config = dict(
    n_layer=14,
    d_model=512,
    n_experts=24,
    experts_per_token=2,
    d_expert=128,
    d_shared_expert=384,
    activation='swiglu',
    moe_layers=[1, 2, 3, 4, 5, 6, 7, 8, 9, 10, 11, 12, 13],
    router_score='sigmoid',
    normalize_top_k=False,
    routed_scale=1.41,
    balance_loss=0.0106,
    balance_bias=False,
    init_std_router=0.00863,
    lr_router=0.000275,
    n_head=8,
    n_kv_head=2,
    head_dim=64,
    vocab_size=8192,
    norm='layernorm',
    norm_place='pre',
    norm_eps=1e-06,
    positions='rope',
    rope_base=64000.0,
    rope_fraction=0.75,
    qk_norm=True,
    attn_scale=0.125,
    tie_embeddings=True,
    parallel_block=False,
    init='uniform',
    init_std_qkv=0.0198,
    init_std_o=0.00374,
    init_std_up=0.0198,
    init_std_down=0.00187,
    optimizer='soap_variant',
    lr=0.00134,
    lr_mult_up=1.17,
    beta1=0.95,
    beta2=0.99,
    lr_head=0.00555,
    warmup_steps=70,
    schedule='wsd',
    decay_fraction=0.639,
    decay_shape='linear',
    final_lr_fraction=0.1,
    batch_tokens=65536,
    seq_len=1024,
    doc_mask=True,
    train_tokens=578800000,
    steps=8832,
    dataset='wikipedia_en',
)
Below are experts of layer 10 (counted from 0) of a mixture-of-experts language model. Rows are named router (the router's row for the expert), down (a neuron's output weights, with its number) and show model dimensions 256-319. Each number is 500 + 40 x the weight over its row's rms, rounded and kept within 0 to 999. Numbers have three digits each.
Before each expert's rows: a language model's description of what the expert responds to. This comes from a sample of Wikipedia text that the model never trained on.

# expert 21
What it handles: Personal name pieces
router:516435541476566465508496479518529512458486527523510541485558491524515473472550529516534511448560531518489482514496490560446458486508494520489535448440447513489471458506529523522522477528486548
down0:558531487525495486533451469399474500475467477511442467488481505572469509533441555497501532494517514521561560488479568526558522480502517482511469485499542422479544550507534512544423434540449614
down1:560529492495539545568576506507503485478432477462512528427516525480501506474491492543484509514480475534481579546506469429433566479542467442496524518430503546533459428502486495478472447442566515
down2:564471515500459520497528452573531539597493511508535419521467492522469490458489586439506468479433493532507472535480478499518453448468438444443490460466563495517496500511487491470513456546442507
down3:494439516503470553534455490515443505482497533547510535499486513476532569561477433527461534497484498501428507549570469510566537570494462498506467541508503481468507484480490572493515480510539420
down4:547481488533491509432511512527501565498559429419515500569455486535442528489418508489524498519574534469560462498506462521471471456485477486529494516492467481540522516539516456466429574505541451
down5:511555511490494560555541451455549484473552495526514534503488521500494501423508413522440530417477519443519513540515560449512479534515477506492535516490449453523458450486446475513492487566461472
down6:494530494564640515474558486528510422483481524498523557503496531453517459440391544438443545495506505570481513534463468540462522506455601530515486506513528470488495414537487541557453545518480524
down7:425512522504489494539456547508571551434508450564508460528539487513526497576452463450465464447517549476460565544535505468428435573549512468453540522513455513473516480479501444485478432450531448
down8:631535495572520404462530448467498472494515475579521523466465554512535486516484510549525451523428511539435538488477496479512508534447543555536506556570486541506578458566525472563532509506541587
down9:478480517496498478530516553494581493505497479537453501557504542492501491555560426499517441567529533584473462564520478570508564515522515461449437465524570549472460510452532547533544516507512502

# expert 15
What it handles: East Asian name pieces
router:467482528559516476501505528527519529503478476504541508504560522532559486485556491538506471400482561485552557559459472508452455484500499547494555442463492461555463565532478473519519489504488538
down0:527474454521504515542518471494414504516485455506526506524549510495456509488513522489539533555472522439409435412477539483518521453459488493464451453504423523522572521484567564538532538492486463
down1:490544495501461493515512460594513493485562488428414491511528500544522463483484485505523457552519494550480464500501474427534501460470455517481523581453497490521573553457495479428502537515486533
down2:484533572392570496511505522550448470513514530543464531478479537505483478525447487442538495451549522542465453523475489459495450478483497459504519478564442404484502467579538468523469488525512534
down3:494487550460494545511527525604497518454522445542431479476503559475492453493488503423528427506528510432561458472565476517483529622511449504514488523524481469473548475500466458494422521431523496
down4:582563514518504442513552490501529540456467490461557429534466461490531481542437467497458423480521417517482468456457511508474436483536535483501429576539516549529557523474515496478449484496464495
down5:488457506537504492432486497495567430466544521550540510578476492390507500507466465492537538526527498494425494472436506548469491480582501427522570459576529452393525530526500532480431522495523525
down6:467438555543509491511504495446502439441526538464484526460483573533480477479493463501449584474457551424422517530486491508546488573505525543458478449484462551519518456573564488532501568546489528
down7:528556525497472477443499487524486497547519496554517553578554480444504529550495474531494535491480530413530507538525503563577539530487582512503465454552484545478442542520505500462441567540528489
down8:487523490499518509522461449505508499549491510489520508462492417474457437456452488505458493517478486434533601542481508565477462511475569551489411542513497525408482532538503483461522464458544463
down9:416463429503465493564526556498449538529505484582528526501468476520481505508579411464516468476455448437548435489483437520500512480470447425560511478482509581601520521504488533397584485536485457

# expert 17
What it handles: Time spans and dates
router:560459601480539485551479448527504488430460589433473538497552538517474539522552486469530480476520462418498492509480502490476485552561502507496577437490477521486450468494492562521453520512459409
down0:554590494567477444485501513549594428498491443501502479513479581480492473519522513479491519595526535536458503510510517511475529503601487448454522506507545436484481471492415440455550504551557421
down1:447540525459487549562522465560486454404505544508481525576562491500545528539523513517462484564481475414407469563505566527549489477436542549474487503432532487509591502492426489491518485485539417
down2:498496538452474509508512528478513476620486494492509539527568453548445470456509469507495522573520550499525464521501573573440476476409458436529474510475534557541503474497516543470506496423487555
down3:434557557516529574473494522510508471593461548552523486536503495518565492541557503516435501498444475515478524535505522488511453530520502463488574486469411496468471417493479528538516461449473528
down4:526539440517542535423486569529468516405403538516448505490524531494485534498465514468510470581529506499490522472533494401504464523513532544479476482446501497510544432471455520472441506560480484
down5:524520469547486483569524523574517474527439495493506454551487589483462529439551463446572528541540510529461472427441531496459474533535498461414444473528566513532505576563475500532495510524489506
down6:532508457503518463521438490545478490610501493509490487506476516473611523552481448572522494563419503492544476507469541518492477525556548508465517528553516455537552510417514507517465558455519497
down7:572492497450529553490512451436482489486492434470528605535481433465461515503455495399510557465476576494482486454541513518544419475452467434501555489516479460533566506508507423461505494528478494
down8:466450553514434570518449496441515514456484448454506598517458459506498538531483522518469487452551539479515477502479521528515544535569478518475501505543498472501479531469483407487466487545509443
down9:554498546516565571523530511544497518512456429585532552548522496536495493432531488513495504514479503441503538516541466496453517544460480425504467533501478490404454469493415524409521441532530491

# expert 12
What it handles: Consonant word pieces
router:530538482481505479526500462533507477505458531499482533482572457543461513536551463518537440483536566514456522551478591497515483492420482523574585394534486522508466564550509533474494466471481504
down0:521410492494459557486504424540506500557525531547503478520487443476455511525448477489393546490527564494462459497516534549484541480471563478505409562474468488560485581433512492511513499553494523
down1:554464478477502468496543524467489441453524500556505470581429528529536483463546457477480462562535486457487505563584430521469452524476558466480543536514462477465551492537518486454495499460572464
down2:469494499461482484563464510482523493566482474495510557466441435388398524473579426502481483467582519494403509442463502551535434528493461533498442519546461571494488554511527549567534521479534503
down3:566518472447515491520487531512490520580538461431486500499585497551459488452514520441466510518576484458487437521502495521515469539503509556510522524555511505467536481545548568419526484570476515
down4:416563586485528498473483511496532554458437487423517504535590518592449496527488433496472516429532554517504442473553564515524447510540459520444500537514501442544482522452460481540484455527560378
down5:541521524468470453467442528525488449502482389504502568459565510487482496513532549343527478519531463492567468428459469481493522456480495498533487541535489457487514556522546450498549509463575471
down6:485582535471504494576476518542540537474527493496532547514536490529442513479469490544497486517489510516518484452543507430507511432506479468477546496501478529507464427535383468456478438562444428
down7:493458503538453525584490565507511441552511450494512528529526516476468546507472559497514515494496501449488478496500446461443506515476547563526497552468548514462480526460561492489433488517519478
down8:478399550516528447512444529435528428585488473529508501574491504570475491462492480469483476484509443467468563550507427477564478500537484547502505509506508523532537581556514449508504528479449475
down9:445489435405465420456521513570445510468535461530473500469455515472452455555480504420530505513471500499505463511578552494475603478591488482472634537502508433535533532505479489481496507571546516

# expert 10
What it handles: Table and list markup
router:472439567535609531498506462462484512450470470502503523520547491445504525567524484551514543476517510551513528470421528577437502510495477470478551448527460434520478530489525506438494466504434514
down0:460535557403407537554520544459505487467528504534436497523484559512429429463498455526497466485494475525572509575584494585502467542476504495467520546543444486486510512486485478453466473527485522
down1:466488500480463488468460548541532507512521512582534483476547499560522523513422481503467492544515478520490608533540478538565463505492545490553463532485491476472544465499521483523557506503509505
down2:525518499460585498403562571521462480520478590469528448509485555527510514527433481503511573463477506456411515511553558607536499439500491487457501497525473592515545516409498482445499482574465545
down3:449443480494460474496416604496495540504488496439548416550488522472424544522425465538494516525538456456457522508500540487514503590513450497538415428466447476559464457536512521485551553493502523
down4:482510453513535464461504396470474531456469519488494455629498524492560489457503482510520531406469522457547487457445471551501513516554504567486468530497431477512488426451526506527557486554413467
down5:519518511452461447472462490469466457422565535521514507459416482473461536529467449527459513510490439514549591471548508455499548496538442460538529464547516466512494518568472505442513469520506535
down6:502509516507492506532516459453488528501536466455478478443505439448483509475533573488567524498571500556439529502510437526502520586469521546500444396513540609438471500486475426525450480503506477
down7:487476511537525503504513443536534495559563531521490512452476469536518573525442420512451514456535525442481494451485420556514444555513494463496488519539483495515488457475514488525534456528496506
down8:517528593522523454537563527493516509461477517514506524425489455455472509504524502493456595447538448511452496496490544518507592472508487486503561507507510503489530508423475498491475466489486416
down9:448503499511480482587452591499502503439496487513515534586517494456559463406492544460548582526463612549471504452542504496492497531567464518472458496516405510456522528508458504437462419474509455

# expert 8
What it handles: Infobox field labels
router:506468515505545470564434457483480542497450478436509478469530514518541515508525529474424566451513528509462538524507514482442458519592526523470603455476490466467460530566538516506467530425502477
down0:530459507575449565472543487538504510474501558500508459487494487513463536456500500448525472487455549556504484487509514531495448534433519561546495482476594475549486582496538534586472634548502513
down1:516515501494479585406499522492469450533486464493437474472525474566555462505483510502536480451508462493436422547515473523514475445509543510506456512531515517452492516490449488404515401481503570
down2:523484507517521500498502396520503525526530496479472469477531493526491497405438515540558486502525482443510521526498507533609465564470502486430481524481503435498486429436427490483378489492490470
down3:466487480498527527469520541490492543521457506533440411490402559514512572455504503526508445526537533511529582654505519425471447430461520500476548502496467606504534474516480492519478439502520489
down4:494535486518528474551500526483545518525505575469490513572549502522527537495528527531444494523569545480455502478452496529539485584504572502498546466458540472538472492468473483444522467528459525
down5:443521493507521457491552541495511564518491468410530483474469517468449487527474533472557532526492511533516497424465512476516543487538526590489534492480503510481531565523552456509564495518481486
down6:445528580567468471490520489547559586489531468507484487489521479546431491447526514480567518471508459573518512529512503457471500477482493424572443467538487564528520470399451461539471441508501496
down7:507500459515486505525510542496474510519522525509570538503529539495497500470516576509477444541452483488517450539495541478502478451539473525459519547545547593503454572551488426472471484530449503
down8:586534478497537519559519522498487506469526464473500500414489542532508445425524448507431540497514499482548526521502510516528412535500519476519482448538478499480497457417479524442438508467497537
down9:508512485443482559471536532506397522497489550453525484551502522491494507437437493427545534453528490555489608490517496513418452483523572473502515532520479532504482501598483523536474541454547516

# expert 11
What it handles: Nationality and ethnic adjectives
router:479479569463504452515497470551523490499469504437477523501588509528524565524544487492543568442494540475523471469382574472468516504530465470518615484471442498585459507507548490469502457497440428
down0:488493573499487540462477543475557499530501531415537497513467494538579567448490529451521552581568529504514510475478498494539497534580551473519431425467559463436453462490520493575461487468471463
down1:479454541498409539443490505490537477518522470514516449529497428548538450468489580490509624498555428521536575503553477497503487522475508513474450435504502475532502462495522526477476632480578570
down2:458503502514529438455480537550520475512559536563496465463600519516470547482527540458507558464498459470452555435523512547504519413487470508478522443537517505482463475445522539567602502525479531
down3:435457459516548479555508502454542495513477521451517546478531528453468550515504546571500568515463579453535514555465565482468457528489514558504428454509509506515512490515491512490488522459505467
down4:525490439390529533475508473518521512442475530479544485579515550534593528505495431414493498579566490520492601452492468492547518465518532498472568535444575496488475505459454469466527418473559496
down5:495478537510579501533510475514551549437487544472535535520571494511418504505481508516494553520473512516503563492476526512552564516474478536560513514390524475473488503529512492515459539533556435
down6:523450480494454540410583408534495447500536438570569461458500460487534515518437531504541444478464482571509505507489514489524470467547505458549471536474487490459480485447492507583525460521477517
down7:475486459514561513488482525474526458463473550472549490477475530550514456526475519548463501443481556472427483497494514527526490443527532581495517414485443535581497468538495443522491504537462408
down8:461502477495452449483481435467474487542513557460579464582488512599543485466464457491475439502448462515531507456531479522505454462419485484540489570428510450482514462484552532499504516416500557
down9:431570417539490490432470503484462532479479559474481487525427463460504464439443457501436438453511484514456496522437397521576496484502515461502602427439487439451470532524537487485560501504511443

# expert 7
What it handles: Clause punctuation and relatives
router:488521568452471437480489491515494506530459464462564469481522452516542550545528487489507455440519530456483519509399518560471510478503470554481588480481485450498399472506490479560511489506488547
down0:505483542452565453417511482497507488551505452449500491503501449502505575511512517538487503486499533503511488507520490531542516456515490646480407460568464529511495487501488549486567510521486457
down1:450553568513475645517516422485374544484483521535480563507499461546508495484531495530500550401437486456498472537506512495469513516505485548491453510516524451504478475544467451471442482482472499
down2:428491522559517490533467494585441463496501536494516545521521545461457561497472521570506503498536488455519447450593513534538499537513539482530552550527486502472521522444520535477543503456470550
down3:521476501529522463503493531563538461614512512498456484578494500418492436506431550503473496491598536430462490520461428523433619481466475472531487468567564532464510567535445487471525540496532486
down4:548482492508494527475513557466494517403511528470516527490470459530438522517538495533521467551537477510550573441574533425433470482451510578529457510511536524502547537434589568535439529554520527
down5:475520528503470486473450512494509400445470520596511537501517515472510487457452446509434502535485417444515449522465536508543444514471521480499495474525483486500534592476479574511532468411482418
down6:490489506462507521493513553435545486473499564468497466508496536499497512481555551456583483453422445518431533468451469468554469512516485458512471538483509515519470506558536426535485536509569606
down7:421511499486514559421478450546488486563456443546526517489472484465440501544551478473549483509527532482524521450518481430397557486469501508491487542532537434500538478618460436478507525559459537
down8:503506403519539576506499500497414492527524517519534484519492467484514530471533569505529507483466576562481518501518468476468464542463526544513505496508538471507495473545518440473524485506430490
down9:439468506507536533536520470509522499493449463442548553477520485537514498496411500484497439499490560497500406500485495496492549536572474450504492482495575464476492432486505492461549536641362544